From a checkpoint of a small mixture-of-experts model trained on Wikipedia.
Size: width 256, vocabulary 8192, 67.7M parameters.
Experts: 672 squared ReLU neurons an expert, 1 pick a token, a softmax router.
Below are experts of layer 5 (counted from 0) of a mixture-of-experts language model. Rows are named up (a neuron's input weights, with its number), down (a neuron's output weights, with its number) and show model dimensions 192-255. Each number is 50 + 10 x the weight over its row's rms, rounded and kept within 0 to 99.
Before each expert's rows: "raises" lists some tokens whose logits its average output raises strongly, later layers aside; "mostly gets" lists some tokens that are sent to it at least half of the time. This comes from a sample of Wikipedia text that the model never trained on.

# expert 6
raises: "),", "\")", " and", " in", "\""
mostly gets: "On", " After", "|---|", "In", "See", "After"
up0:48 56 32 53 56 42 53 55 66 66 44 44 55 53 22 60 57 64 58 48 60 53 59 54 47 53 39 48 69 51 56 41 68 50 58 40 49 51 56 54 66 73 58 29 41 41 44 46 45 66 56 36 56 64 57 56 44 39 68 65 48 50 52 55
down0:30 52 59 38 60 66 67 41 38 61 55 48 38 38 76 54 54 51 49 52 45 46 56 63 48 62 39 51 45 41 65 59 34 51 41 59 59 35 50 39 36 53 59 52 64 46 47 51 68 53 58 54 25 49 31 47 62 70 45 52 54 37 54 58
up1:64 52 41 55 73 41 42 59 59 62 64 69 39 60 51 37 55 43 55 38 51 40 54 47 47 47 51 54 64 45 49 53 29 54 59 48 55 56 46 51 43 22 45 63 70 68 47 54 55 48 54 48 61 48 72 57 44 43 52 48 50 56 49 62
down1:56 59 49 45 46 53 44 36 45 49 42 44 56 37 40 61 47 52 51 53 55 43 58 52 49 62 48 57 52 63 61 42 53 44 64 64 70 54 59 61 63 45 52 30 60 48 65 43 69 66 58 59 38 54 29 54 64 46 37 51 65 38 67 44
up2:51 56 51 58 33 45 51 58 82 47 64 55 46 31 45 66 57 37 42 44 51 45 61 48 51 46 47 45 70 56 36 48 58 62 58 49 58 38 47 60 52 55 54 47 52 60 68 54 53 36 73 43 48 51 51 42 60 37 77 63 63 59 47 49
down2:53 40 35 39 61 41 45 50 26 66 30 52 40 43 66 65 38 41 53 51 43 61 46 35 46 49 54 40 49 41 31 70 53 51 56 40 46 59 74 58 39 29 43 44 70 58 43 68 59 51 57 46 41 43 56 42 63 55 50 55 51 57 46 34
up3:56 32 54 60 53 39 47 62 44 48 53 51 68 63 40 65 48 41 42 45 51 35 64 76 60 53 65 59 57 66 64 47 51 67 52 45 52 55 56 37 57 41 36 46 44 41 44 57 43 39 60 40 45 32 58 71 52 59 60 49 46 70 56 62
down3:63 62 63 46 60 66 43 41 60 51 63 64 38 60 65 52 50 59 46 45 51 55 64 48 40 44 41 49 55 47 45 70 53 51 43 54 37 45 44 41 44 53 49 54 43 41 49 42 50 49 43 60 53 48 50 51 37 53 47 58 57 64 41 60
up4:55 58 42 33 53 58 52 51 51 56 48 49 38 46 59 63 44 39 41 46 54 58 48 62 61 46 37 66 78 71 48 48 66 56 45 42 54 50 41 55 50 51 48 47 44 43 57 53 43 49 77 51 35 49 63 46 55 46 48 45 52 36 60 52
down4:48 48 54 49 45 49 60 52 53 37 51 64 68 51 51 41 38 51 48 65 31 53 53 48 50 63 73 33 49 52 59 48 40 63 30 44 61 45 55 57 28 63 48 45 46 53 58 43 47 62 58 37 54 55 54 52 53 57 58 55 50 24 37 56
up5:54 48 37 48 57 53 56 66 49 53 50 57 20 45 62 61 45 64 58 62 56 53 48 43 40 50 49 32 53 52 45 48 58 69 51 26 60 48 52 50 44 39 58 60 58 39 47 48 49 45 55 58 33 48 68 41 68 55 42 76 46 52 29 57
down5:40 56 58 50 44 42 43 46 54 48 45 41 64 46 70 53 58 48 47 32 40 70 51 50 61 45 57 55 47 54 46 52 45 49 42 44 32 50 40 44 40 59 73 51 57 45 43 49 54 57 35 50 54 50 49 57 48 33 50 40 56 51 60 49
up6:45 42 64 51 41 45 52 45 57 46 44 57 49 49 51 42 51 38 74 65 32 57 46 50 58 39 43 41 39 48 42 39 47 50 68 39 48 45 37 12 39 48 55 60 49 59 49 41 40 66 27 52 37 34 50 30 51 56 59 49 41 48 52 49
down6:55 66 41 46 68 71 57 48 57 62 56 53 34 44 41 59 38 53 30 58 58 41 45 57 45 55 51 62 58 68 70 60 38 51 53 67 58 41 47 52 55 44 59 33 30 44 43 42 53 49 55 53 65 68 41 46 55 53 71 56 52 62 42 57
up7:74 67 57 87 69 49 67 61 61 49 57 33 37 64 52 42 49 33 42 59 53 48 61 61 43 57 60 63 50 65 66 50 53 49 40 50 45 55 38 44 62 49 60 39 72 53 53 53 57 56 50 58 60 51 47 58 56 42 61 56 41 67 52 46
down7:37 37 51 49 44 38 51 42 46 46 57 35 47 66 34 43 52 55 55 70 50 42 42 58 64 50 35 39 42 58 54 33 51 48 53 43 51 50 39 64 62 72 74 59 63 48 66 41 47 51 64 64 37 58 40 65 40 64 59 48 36 62 44 39
up8:52 44 46 37 65 45 68 67 61 48 64 49 36 45 44 55 34 31 48 44 55 44 56 54 53 49 49 60 52 55 39 64 59 52 46 58 68 47 62 47 62 63 52 49 51 65 49 40 69 63 48 50 33 69 66 51 49 52 57 77 49 62 26 54
down8:45 33 67 75 54 33 49 60 53 51 39 41 57 43 52 44 42 56 55 55 32 66 55 51 49 38 45 32 56 48 59 35 30 40 60 47 46 55 35 43 40 41 67 37 39 53 54 58 30 50 31 43 43 53 49 50 58 50 39 22 51 51 59 39
up9:27 47 73 60 30 48 43 54 45 62 50 53 45 47 46 41 53 59 44 45 69 72 56 47 52 43 40 40 47 52 53 48 35 39 58 65 44 46 46 58 47 35 45 51 45 70 41 33 44 67 53 58 50 47 66 36 50 74 52 60 65 41 55 44
down9:50 41 45 52 57 63 38 41 32 48 45 48 69 33 64 34 49 39 49 33 51 53 36 47 51 66 56 52 56 51 44 54 28 50 60 46 31 40 45 43 55 57 54 45 58 39 67 78 47 45 52 53 44 43 41 47 49 34 63 60 37 40 64 58
up10:41 40 62 53 42 55 32 45 59 39 51 43 57 47 61 55 41 44 41 47 58 44 40 62 49 50 32 41 52 27 51 71 59 28 61 34 57 41 62 46 43 58 46 61 59 46 44 41 46 42 50 39 61 27 71 64 55 51 61 57 42 63 39 59
down10:56 51 68 65 33 54 49 54 61 45 46 34 47 48 49 44 37 48 48 35 49 42 62 50 47 46 46 49 60 46 44 56 54 25 37 41 54 56 45 65 57 32 47 38 55 38 55 49 62 49 46 37 59 61 60 51 31 40 50 64 54 65 58 38
up11:43 44 48 81 41 45 49 51 58 58 45 53 54 45 52 48 62 48 63 64 49 40 67 53 44 46 50 44 33 45 39 60 58 51 65 51 65 46 47 56 51 58 40 67 51 54 46 54 55 53 35 35 35 29 54 36 52 72 55 51 37 66 61 68
down11:42 44 72 60 50 66 50 39 52 43 51 50 56 63 69 56 47 31 26 42 47 61 45 39 49 52 31 55 58 54 53 54 61 53 27 59 45 57 38 31 39 45 53 40 40 49 45 54 57 51 47 65 61 60 47 59 53 62 41 50 47 59 43 61
up12:73 58 41 62 56 31 64 56 54 52 59 63 53 46 43 33 48 34 46 40 51 37 57 50 46 60 42 46 55 48 63 61 38 48 37 55 54 50 49 47 61 17 50 47 48 42 57 45 54 65 38 41 65 55 50 68 44 34 55 54 57 64 66 64
down12:39 54 44 50 36 29 67 35 42 45 68 38 50 39 35 50 54 38 72 28 45 49 58 63 40 55 55 57 60 52 54 55 54 61 69 51 52 43 50 60 60 61 56 50 61 56 46 52 49 40 58 48 46 48 31 62 50 48 49 56 60 31 48 54
up13:58 71 58 56 50 51 51 54 55 58 56 58 50 48 43 63 44 59 64 56 55 54 57 66 50 50 53 40 53 66 46 53 60 58 50 50 50 48 52 48 60 67 50 41 63 67 63 35 59 51 66 40 49 60 47 36 45 59 45 75 55 68 32 33
down13:58 46 57 55 55 68 56 46 46 51 70 60 53 60 50 54 56 62 56 61 38 48 51 54 42 63 41 33 75 43 48 58 45 49 48 52 48 34 60 63 53 49 44 60 48 45 33 62 62 30 50 77 31 41 38 45 58 59 47 53 46 52 35 65
up14:56 58 50 48 43 58 67 67 61 48 60 35 32 53 58 61 49 54 39 41 43 61 45 42 63 43 51 40 46 43 51 49 55 43 33 52 66 54 23 42 34 67 44 47 63 53 48 61 56 36 60 49 37 58 50 56 71 28 53 57 37 35 44 45
down14:60 58 51 38 51 71 38 27 26 39 45 66 61 49 57 45 48 63 61 54 54 55 55 43 41 54 46 52 48 43 79 43 40 53 59 46 53 40 41 45 66 44 48 47 59 45 56 41 57 46 46 65 34 59 57 51 37 44 48 53 51 52 46 46
up15:43 36 48 50 54 51 63 56 53 48 61 47 58 59 47 46 48 59 49 47 40 58 52 55 57 49 42 61 36 51 40 37 43 57 47 61 35 54 39 51 61 58 48 54 36 69 41 44 23 52 57 54 62 49 61 56 47 68 55 50 53 44 59 62
down15:45 45 58 58 44 53 43 41 54 58 52 57 49 42 48 35 47 59 62 62 39 43 21 37 46 60 32 45 41 50 33 49 53 44 34 53 40 67 64 57 57 57 45 59 56 57 41 67 61 41 42 31 62 43 64 58 50 52 63 52 47 62 45 49
up16:49 48 66 56 51 49 67 44 39 38 51 41 57 50 40 42 60 68 58 51 57 48 53 57 57 51 40 45 37 52 46 37 48 67 58 49 54 52 50 60 53 52 41 42 49 53 59 56 41 38 41 18 55 60 62 45 47 41 41 45 53 44 46 39
down16:54 63 21 51 22 56 58 57 46 59 57 52 53 57 42 60 46 51 44 50 39 51 29 46 50 43 48 53 51 63 67 25 28 40 46 46 61 44 63 63 61 66 40 48 49 43 42 66 40 50 41 51 47 35 58 42 60 51 71 63 49 59 56 43

# expert 13
raises: " the", " he", " "
mostly gets: " until", " but", " where", " when", " whom", " and"
up0:50 40 45 69 64 35 61 40 45 32 70 57 53 57 53 48 39 59 50 54 44 59 47 52 45 48 44 57 49 52 44 26 48 57 67 32 52 47 42 41 45 55 49 53 28 38 44 54 55 45 50 48 57 38 59 60 59 45 48 55 46 57 51 49
down0:34 43 38 43 41 59 45 65 55 70 47 71 43 55 59 42 65 59 66 39 49 43 37 37 43 54 63 44 65 57 53 47 56 52 40 38 54 44 56 50 59 33 38 52 63 54 51 41 38 57 59 64 45 62 38 47 48 51 58 38 53 54 58 38
up1:67 65 34 53 52 30 57 53 53 33 49 38 50 41 50 57 49 44 46 73 62 52 52 56 59 63 31 42 60 61 37 39 74 55 61 56 43 54 70 59 65 50 58 53 40 55 45 66 48 49 65 54 62 34 58 52 60 46 45 57 52 47 44 56
down1:56 48 49 49 52 56 51 59 40 45 48 47 41 57 48 48 38 42 40 56 65 48 61 35 30 54 66 49 51 60 49 43 42 45 52 62 43 57 38 52 60 57 34 30 44 60 46 46 34 40 70 54 48 59 49 37 72 59 62 38 37 50 62 66
up2:42 57 33 43 52 42 55 42 45 46 56 40 45 57 42 44 53 40 45 51 55 41 38 48 29 55 47 55 47 49 45 53 57 53 44 60 43 20 43 56 42 37 50 59 62 55 49 46 49 45 63 54 59 45 41 51 73 48 54 51 53 52 39 37
down2:46 44 56 54 62 39 47 48 38 51 68 46 53 50 79 50 42 54 66 40 48 43 64 53 64 64 64 49 52 62 54 61 58 52 36 47 38 42 42 50 57 50 54 38 55 42 66 62 72 53 36 53 47 54 49 62 53 56 57 60 41 52 46 57
up3:69 42 69 51 49 59 49 52 57 45 58 37 51 47 42 52 57 46 45 44 58 54 58 81 47 58 65 42 56 45 35 51 71 54 51 36 67 46 60 46 38 56 56 41 45 44 54 25 44 46 43 61 42 55 43 47 68 56 46 54 28 57 48 26
down3:66 74 51 40 42 26 61 54 46 43 33 40 41 47 56 40 61 55 39 64 42 64 39 32 47 53 53 54 66 52 69 51 46 44 40 62 49 50 57 64 46 37 39 48 56 51 51 55 53 44 65 35 57 58 43 71 46 57 50 47 43 57 36 55
up4:61 49 46 45 50 43 40 42 48 41 54 59 55 55 75 75 40 54 59 33 51 52 50 53 66 50 62 50 41 44 47 67 40 69 52 55 62 42 40 41 56 35 44 51 55 58 45 40 60 38 52 34 53 36 59 49 53 56 51 50 51 50 36 59
down4:31 64 68 38 59 39 51 43 23 26 46 33 49 55 67 56 27 45 35 61 53 29 50 47 47 72 61 54 42 52 38 61 66 58 50 30 42 51 47 50 51 52 54 50 57 52 49 51 57 51 59 59 35 54 61 46 65 48 46 40 37 49 44 39
up5:51 44 50 54 39 49 59 36 58 37 50 69 51 59 47 67 44 45 69 50 39 52 62 58 64 69 50 59 50 33 47 44 49 54 58 53 46 38 47 50 52 31 53 45 40 53 66 44 51 48 48 35 52 45 42 61 54 33 46 53 57 54 67 51
down5:55 24 29 52 47 51 59 59 45 72 55 36 52 32 36 51 31 52 44 60 48 51 46 60 54 39 61 46 44 50 45 55 44 40 51 40 51 39 52 41 35 52 38 51 49 55 39 54 53 38 35 61 33 32 56 48 38 67 69 59 49 44 30 51
up6:54 55 60 74 58 46 45 56 52 40 45 71 42 53 62 52 56 62 55 36 61 63 63 64 49 46 40 66 50 58 45 49 60 63 59 64 58 54 56 51 69 48 48 49 62 44 52 42 61 50 45 37 43 66 55 61 63 62 64 33 56 59 49 66
down6:52 47 53 50 63 70 57 65 39 63 59 44 41 32 29 47 51 30 46 32 59 61 59 44 41 44 63 45 41 50 46 55 50 41 38 50 28 39 58 57 41 69 66 58 42 57 66 57 54 37 76 32 49 58 47 46 47 48 49 47 50 51 52 57
up7:30 58 66 58 41 34 40 65 32 44 44 52 53 45 48 44 57 44 56 39 51 64 52 54 56 38 74 41 45 65 58 54 63 46 53 37 48 54 41 57 47 46 50 46 56 39 66 43 66 51 33 47 53 36 48 52 44 55 15 26 53 62 65 33
down7:67 47 52 47 43 58 68 51 55 39 61 67 45 48 54 59 57 44 41 43 45 54 42 57 45 52 43 49 81 42 56 52 55 55 53 39 44 45 61 56 57 37 58 53 48 64 60 61 31 55 62 53 50 50 40 63 33 47 50 55 50 32 38 55
up8:59 50 40 52 55 47 59 51 45 47 57 40 50 45 40 43 54 54 54 31 53 63 48 45 54 47 55 49 68 55 44 52 82 53 63 58 57 41 44 47 35 36 52 58 39 77 42 64 44 53 53 50 62 66 63 48 57 42 64 25 40 57 29 41
down8:69 54 41 41 55 62 37 58 52 49 63 56 54 46 37 50 48 46 40 52 51 49 64 47 30 46 48 51 44 55 61 43 51 37 51 75 44 32 51 38 66 65 74 57 45 46 53 42 36 56 62 75 49 46 54 54 38 61 36 50 53 47 46 38
up9:55 54 45 61 56 57 69 69 69 52 58 57 49 61 53 67 57 32 39 41 49 52 56 52 44 32 52 60 46 73 27 63 48 58 44 46 57 28 47 44 70 55 47 49 36 55 33 49 49 44 56 53 64 42 64 58 63 48 54 60 49 61 63 61
down9:35 54 77 37 47 43 32 55 44 45 42 45 44 59 53 38 45 48 64 52 47 43 53 62 56 64 65 52 49 36 62 35 61 32 56 54 57 53 46 50 27 56 48 53 68 52 55 37 50 48 48 49 44 53 46 35 67 57 38 44 59 38 45 57
up10:37 54 46 55 47 50 50 59 43 48 52 46 50 68 54 46 59 59 46 51 65 78 62 55 54 45 52 40 57 56 41 45 51 55 68 19 71 50 52 39 55 53 26 51 48 33 35 45 47 42 54 45 56 46 50 46 56 71 32 55 51 43 45 46
down10:37 44 49 38 60 45 48 41 40 49 78 74 61 43 31 58 51 60 43 54 37 39 36 56 44 51 58 53 43 45 43 50 43 48 49 72 51 24 62 54 25 39 31 45 50 63 50 50 57 48 70 48 62 51 55 50 47 36 45 58 53 53 49 47
up11:19 64 58 49 62 48 41 51 41 45 61 61 59 61 32 49 52 42 59 59 44 57 76 44 48 41 52 53 50 47 52 58 45 39 39 58 67 07 42 66 48 62 42 53 49 39 40 48 53 61 64 45 59 61 58 52 45 59 46 55 45 55 61 42
down11:55 36 53 59 56 39 52 54 39 49 49 48 41 32 59 52 44 40 46 52 56 32 49 53 51 45 29 51 42 54 51 42 36 46 60 50 38 71 58 51 42 28 57 55 56 64 63 62 49 41 45 55 38 44 58 61 58 45 64 52 63 45 50 57
up12:48 50 46 57 68 68 44 55 47 70 51 42 62 48 43 55 39 48 55 54 51 43 49 63 49 50 55 62 56 82 43 36 54 41 53 52 52 45 59 50 53 46 37 51 49 51 41 42 44 53 71 57 60 40 45 47 50 36 28 58 44 28 49 44
down12:52 41 39 55 55 45 53 55 42 64 60 29 42 40 39 72 55 43 54 68 26 44 63 54 66 52 51 48 51 59 40 48 40 52 51 61 51 63 48 55 46 51 44 30 65 66 56 48 47 51 38 54 58 32 47 43 50 54 67 35 51 54 53 49
up13:51 64 53 60 34 39 31 61 54 48 43 47 59 40 45 48 38 50 44 45 53 69 55 71 57 43 56 64 61 47 56 56 56 57 50 49 55 40 57 57 71 33 39 62 43 51 72 54 59 43 60 43 43 44 52 65 65 53 43 66 49 46 50 27
down13:59 33 48 37 52 64 67 53 64 47 70 50 43 58 68 29 65 52 63 44 37 62 49 43 43 39 45 41 48 40 72 45 53 43 62 47 49 69 31 63 67 49 66 52 39 47 53 48 65 50 55 50 51 44 48 58 42 38 49 69 41 56 45 55
up14:49 56 57 49 47 48 40 56 57 41 44 51 56 48 42 48 48 46 58 53 30 50 50 58 52 49 55 67 53 54 53 41 53 46 61 54 58 48 63 59 66 48 49 42 40 54 64 48 40 33 43 44 44 44 61 54 54 73 47 44 58 60 64 56
down14:38 46 66 61 47 36 60 41 34 61 42 52 43 49 46 49 57 63 65 71 56 47 42 46 43 58 40 50 43 46 62 41 48 39 47 68 46 58 58 62 50 54 55 59 51 63 57 60 44 55 49 55 47 31 51 55 55 33 64 42 49 34 61 61
up15:41 51 46 51 51 57 38 59 57 47 43 53 40 43 55 42 59 52 62 36 35 51 68 68 67 46 46 53 65 47 29 51 61 50 53 51 66 55 61 62 62 38 49 39 33 55 59 57 53 51 47 43 53 56 44 48 38 40 48 38 49 67 42 49
down15:46 45 46 64 37 63 55 57 55 59 64 46 42 50 46 33 62 77 45 44 56 54 60 45 50 44 58 47 46 31 46 56 46 53 61 48 41 40 53 42 45 63 55 50 59 54 46 34 48 55 34 58 57 40 59 68 48 49 46 45 68 53 37 28
up16:63 40 49 39 61 36 44 51 40 51 48 53 55 58 46 59 51 45 60 36 51 39 67 62 52 62 43 62 39 59 46 58 47 67 71 40 59 40 71 48 43 48 44 40 35 51 38 32 61 50 63 50 51 55 44 48 75 50 54 49 42 62 59 55
down16:60 59 40 45 58 61 37 44 35 50 50 53 47 63 53 60 41 44 46 32 57 58 61 50 42 48 41 39 56 36 56 60 48 54 47 46 42 43 47 42 56 48 56 49 27 42 54 60 32 65 38 49 53 73 44 43 39 50 47 46 42 55 36 45

# expert 14
raises: "\n", " The", " In", " ", " After", " He"
mostly gets: ").", ".\"", "\".", " along", " on", "!"
up0:65 53 41 45 61 58 64 51 47 52 67 44 43 67 52 57 45 42 48 44 57 58 52 50 52 39 54 44 57 50 29 51 33 71 46 38 45 45 44 38 44 51 49 41 46 51 38 58 47 61 49 41 44 30 33 41 62 54 50 59 42 54 46 30
down0:50 61 48 55 34 46 48 68 41 57 41 45 49 38 44 54 56 61 53 45 48 59 48 52 52 35 50 28 45 33 52 52 46 46 47 52 43 48 59 57 54 33 83 39 47 52 62 50 44 63 28 81 39 58 54 66 57 58 31 53 59 57 42 57
up1:55 71 49 56 54 61 55 45 59 48 55 66 64 46 28 52 46 45 52 54 64 58 48 52 59 45 45 54 42 52 61 41 53 56 56 48 55 55 52 51 47 44 42 41 33 64 53 49 45 60 38 43 42 18 42 50 57 58 45 50 45 56 46 24
down1:58 45 31 43 42 32 60 55 43 43 77 52 49 44 44 56 38 52 37 51 60 59 42 52 38 47 37 45 52 41 42 25 58 53 45 33 42 42 48 39 56 54 59 55 44 55 43 66 51 43 61 49 39 45 45 66 53 54 32 49 65 44 49 71
up2:53 54 53 29 51 33 42 59 67 43 65 72 53 49 35 59 48 55 36 51 46 53 56 47 49 53 44 55 68 47 31 46 50 59 51 64 53 53 58 55 57 60 51 54 58 64 55 66 48 44 56 47 58 62 46 65 48 50 52 59 39 38 39 50
down2:53 45 37 44 68 53 54 63 51 65 35 30 39 61 59 41 49 56 50 44 58 65 55 66 52 31 46 56 58 43 45 49 47 42 61 47 56 69 38 49 36 52 55 56 38 43 31 43 66 37 52 54 57 25 52 41 58 37 43 39 57 53 57 45
up3:50 69 38 55 48 54 54 47 55 43 55 56 57 32 52 25 60 57 52 67 61 54 48 68 48 70 38 45 76 41 60 40 57 68 53 62 64 61 43 46 48 33 55 55 34 57 46 57 42 53 48 47 51 51 69 59 52 52 44 60 50 48 31 77
down3:45 52 38 55 57 40 55 79 46 60 63 54 61 57 54 55 37 70 43 24 45 42 75 48 50 40 60 62 53 46 61 38 39 39 44 49 43 64 40 51 56 51 51 62 58 53 52 67 49 40 56 53 45 54 26 66 61 60 56 37 60 57 36 61
up4:63 60 41 30 32 56 54 62 51 65 37 48 50 34 43 43 57 61 48 57 66 48 45 42 50 54 44 48 42 36 49 53 79 53 49 67 61 50 55 61 70 53 58 51 43 29 55 38 46 45 49 61 50 45 37 52 58 41 50 63 51 49 51 41
down4:42 62 41 48 70 48 69 46 52 43 46 55 28 60 62 40 40 38 38 47 36 58 58 56 37 54 38 60 62 52 47 67 23 54 45 31 55 51 40 43 61 52 69 59 60 54 59 49 68 55 63 43 46 60 46 50 39 62 47 29 33 53 68 51
up5:53 44 56 54 64 66 47 47 50 65 57 48 54 62 52 49 40 43 51 41 49 56 46 70 48 51 36 48 83 49 65 64 47 57 45 43 55 58 46 43 42 52 50 50 33 59 43 47 42 77 51 53 43 42 53 54 50 68 77 62 61 52 53 39
down5:46 42 53 34 39 46 53 62 59 61 43 46 47 42 53 41 31 49 50 34 54 47 48 37 46 35 72 30 43 51 49 60 45 50 43 40 39 58 54 44 64 34 66 43 55 60 59 56 46 54 45 57 44 61 51 57 45 45 41 42 59 53 57 40
up6:33 57 58 64 66 48 63 59 51 47 55 39 61 61 45 31 64 51 42 53 47 56 64 47 55 35 48 57 53 48 44 47 64 52 60 43 47 57 43 56 44 39 41 65 39 44 51 58 54 54 56 52 47 66 66 47 44 38 52 45 50 34 50 45
down6:45 45 44 40 52 37 51 60 49 36 48 52 43 33 55 33 43 56 59 59 26 55 69 46 57 58 37 53 53 53 54 45 61 33 60 49 60 60 44 57 68 58 47 33 64 30 40 42 54 73 56 45 49 51 41 50 53 69 54 53 48 29 35 51
up7:46 51 55 44 56 54 49 60 79 62 41 74 43 45 48 44 39 37 59 49 36 54 62 43 60 48 44 51 45 62 30 52 48 40 50 44 53 42 47 47 64 46 47 58 52 52 67 40 70 40 70 56 45 41 48 51 44 71 52 55 24 40 41 56
down7:48 34 56 42 56 63 49 48 55 55 38 44 47 45 46 60 33 43 53 52 66 45 53 50 38 55 50 43 42 48 47 69 55 29 57 40 33 74 62 66 61 63 73 48 57 58 65 63 57 42 41 69 33 36 38 46 42 50 39 40 57 51 53 57
up8:39 37 43 51 68 49 48 44 51 47 54 45 52 53 37 52 46 36 51 62 37 48 53 61 52 32 53 54 48 49 44 52 50 61 45 63 50 57 60 37 52 31 47 54 54 62 60 55 46 48 53 54 54 44 52 59 56 37 45 49 56 38 51 50
down8:44 51 46 55 52 40 44 47 42 30 46 62 48 57 50 56 62 45 57 30 49 55 42 49 42 42 54 41 47 55 28 60 65 58 48 54 36 61 44 34 39 58 41 62 48 66 53 46 43 60 68 45 57 66 41 52 51 52 40 75 43 45 44 48
up9:49 49 50 56 63 30 54 68 45 56 49 50 44 57 44 54 51 48 43 46 56 51 59 58 56 27 50 71 48 51 63 38 46 63 44 60 56 31 45 57 53 48 53 65 46 63 38 53 57 75 51 41 55 55 60 52 73 37 49 53 49 46 37 34
down9:52 31 48 51 43 31 33 50 47 60 61 49 54 38 57 56 34 62 38 52 52 50 56 38 36 42 41 39 35 63 55 44 26 59 45 52 49 43 46 62 53 57 82 47 43 41 51 57 60 55 68 51 31 46 66 52 41 59 52 38 64 72 65 67
up10:55 61 49 46 45 50 36 49 56 44 47 61 51 52 33 32 43 40 48 46 52 52 39 38 49 46 57 46 60 49 63 55 47 48 58 26 71 37 39 46 36 60 46 63 29 52 45 51 40 36 70 63 67 64 39 39 44 42 48 68 36 46 49 49
down10:59 37 36 66 45 47 68 43 50 62 43 42 45 45 58 54 64 46 51 63 38 56 50 47 37 55 40 43 43 48 46 37 43 53 49 43 39 48 58 44 39 60 53 61 47 53 52 40 54 56 49 37 52 36 63 39 29 53 50 43 63 56 60 68
up11:60 57 32 43 53 48 75 74 46 56 52 50 50 37 56 58 55 58 53 30 62 35 54 65 63 35 58 49 46 52 64 42 63 55 48 46 53 47 57 57 71 46 61 61 41 59 56 45 52 38 69 42 44 50 35 48 60 40 50 66 52 35 47 54
down11:51 56 57 50 44 46 44 40 44 54 68 40 53 34 49 43 50 38 49 62 54 56 51 44 27 56 44 48 44 33 63 39 63 53 39 46 42 55 56 45 24 43 44 53 58 42 37 48 60 53 59 48 25 64 57 39 38 61 59 45 51 51 52 60
up12:35 52 59 63 28 58 55 53 47 36 55 52 59 41 63 43 38 60 53 35 53 47 52 41 54 27 40 49 61 59 45 48 63 43 44 49 49 44 57 74 42 37 43 50 55 56 64 42 67 39 56 55 42 53 36 43 54 54 37 40 32 41 58 44
down12:39 54 46 46 52 51 54 45 53 37 69 57 43 48 57 40 59 60 44 42 31 62 43 55 47 46 48 45 65 36 60 49 60 73 41 24 57 44 53 41 50 64 59 46 48 54 42 48 44 55 44 64 69 35 50 51 56 47 46 49 41 52 33 45
up13:56 28 39 59 57 46 69 66 34 48 43 46 46 65 30 32 50 42 52 61 52 47 50 61 51 56 44 52 32 45 32 48 48 59 60 34 51 58 61 55 46 56 43 49 43 65 44 56 44 54 46 54 48 58 51 64 56 55 42 56 38 58 47 54
down13:42 62 50 58 44 64 45 32 47 47 57 44 53 35 29 55 40 56 45 63 72 55 42 45 41 44 42 34 74 72 52 65 55 53 54 51 54 60 58 56 49 60 31 53 48 52 46 41 43 47 46 37 54 61 52 42 39 50 61 56 61 51 65 50
up14:49 74 63 60 46 52 39 44 53 51 40 56 54 43 23 34 36 47 43 52 37 60 43 48 55 59 67 54 37 54 59 50 49 54 70 45 54 61 63 58 45 47 50 71 46 39 59 48 43 44 48 52 61 57 41 43 61 52 42 50 69 41 43 43
down14:54 55 59 68 51 51 42 59 54 66 53 47 47 48 43 73 44 56 55 41 60 57 67 51 36 62 66 56 39 49 34 53 65 44 26 46 38 45 55 60 63 45 48 46 46 54 62 44 61 32 44 69 40 58 47 56 68 59 42 47 61 49 41 67
up15:42 57 52 44 47 46 50 63 51 51 33 49 48 70 50 55 49 66 54 64 41 55 73 52 49 35 53 55 57 46 49 49 51 46 50 52 47 67 50 51 64 37 56 34 45 54 59 43 63 50 34 53 56 52 49 39 46 71 46 46 42 51 59 53
down15:46 28 44 54 51 42 56 47 49 43 47 42 54 46 52 45 52 49 55 42 42 54 43 48 37 65 44 56 37 52 45 55 30 67 50 55 48 46 56 35 53 41 59 57 48 50 50 64 56 47 37 43 71 53 46 47 46 30 53 46 44 37 45 54
up16:47 55 40 53 60 53 48 54 48 46 53 48 48 52 52 53 55 59 60 47 47 62 57 66 59 34 49 50 47 63 51 28 46 39 73 52 48 45 64 51 55 36 53 63 39 50 56 44 57 50 58 40 47 51 54 56 47 66 55 63 35 50 33 41
down16:66 49 39 43 60 66 51 33 38 39 54 59 41 44 35 64 67 60 46 58 46 58 55 43 68 44 39 35 53 56 45 65 52 49 52 41 43 51 64 38 42 37 52 45 54 46 49 57 43 52 35 45 39 76 55 50 52 45 46 51 31 52 27 38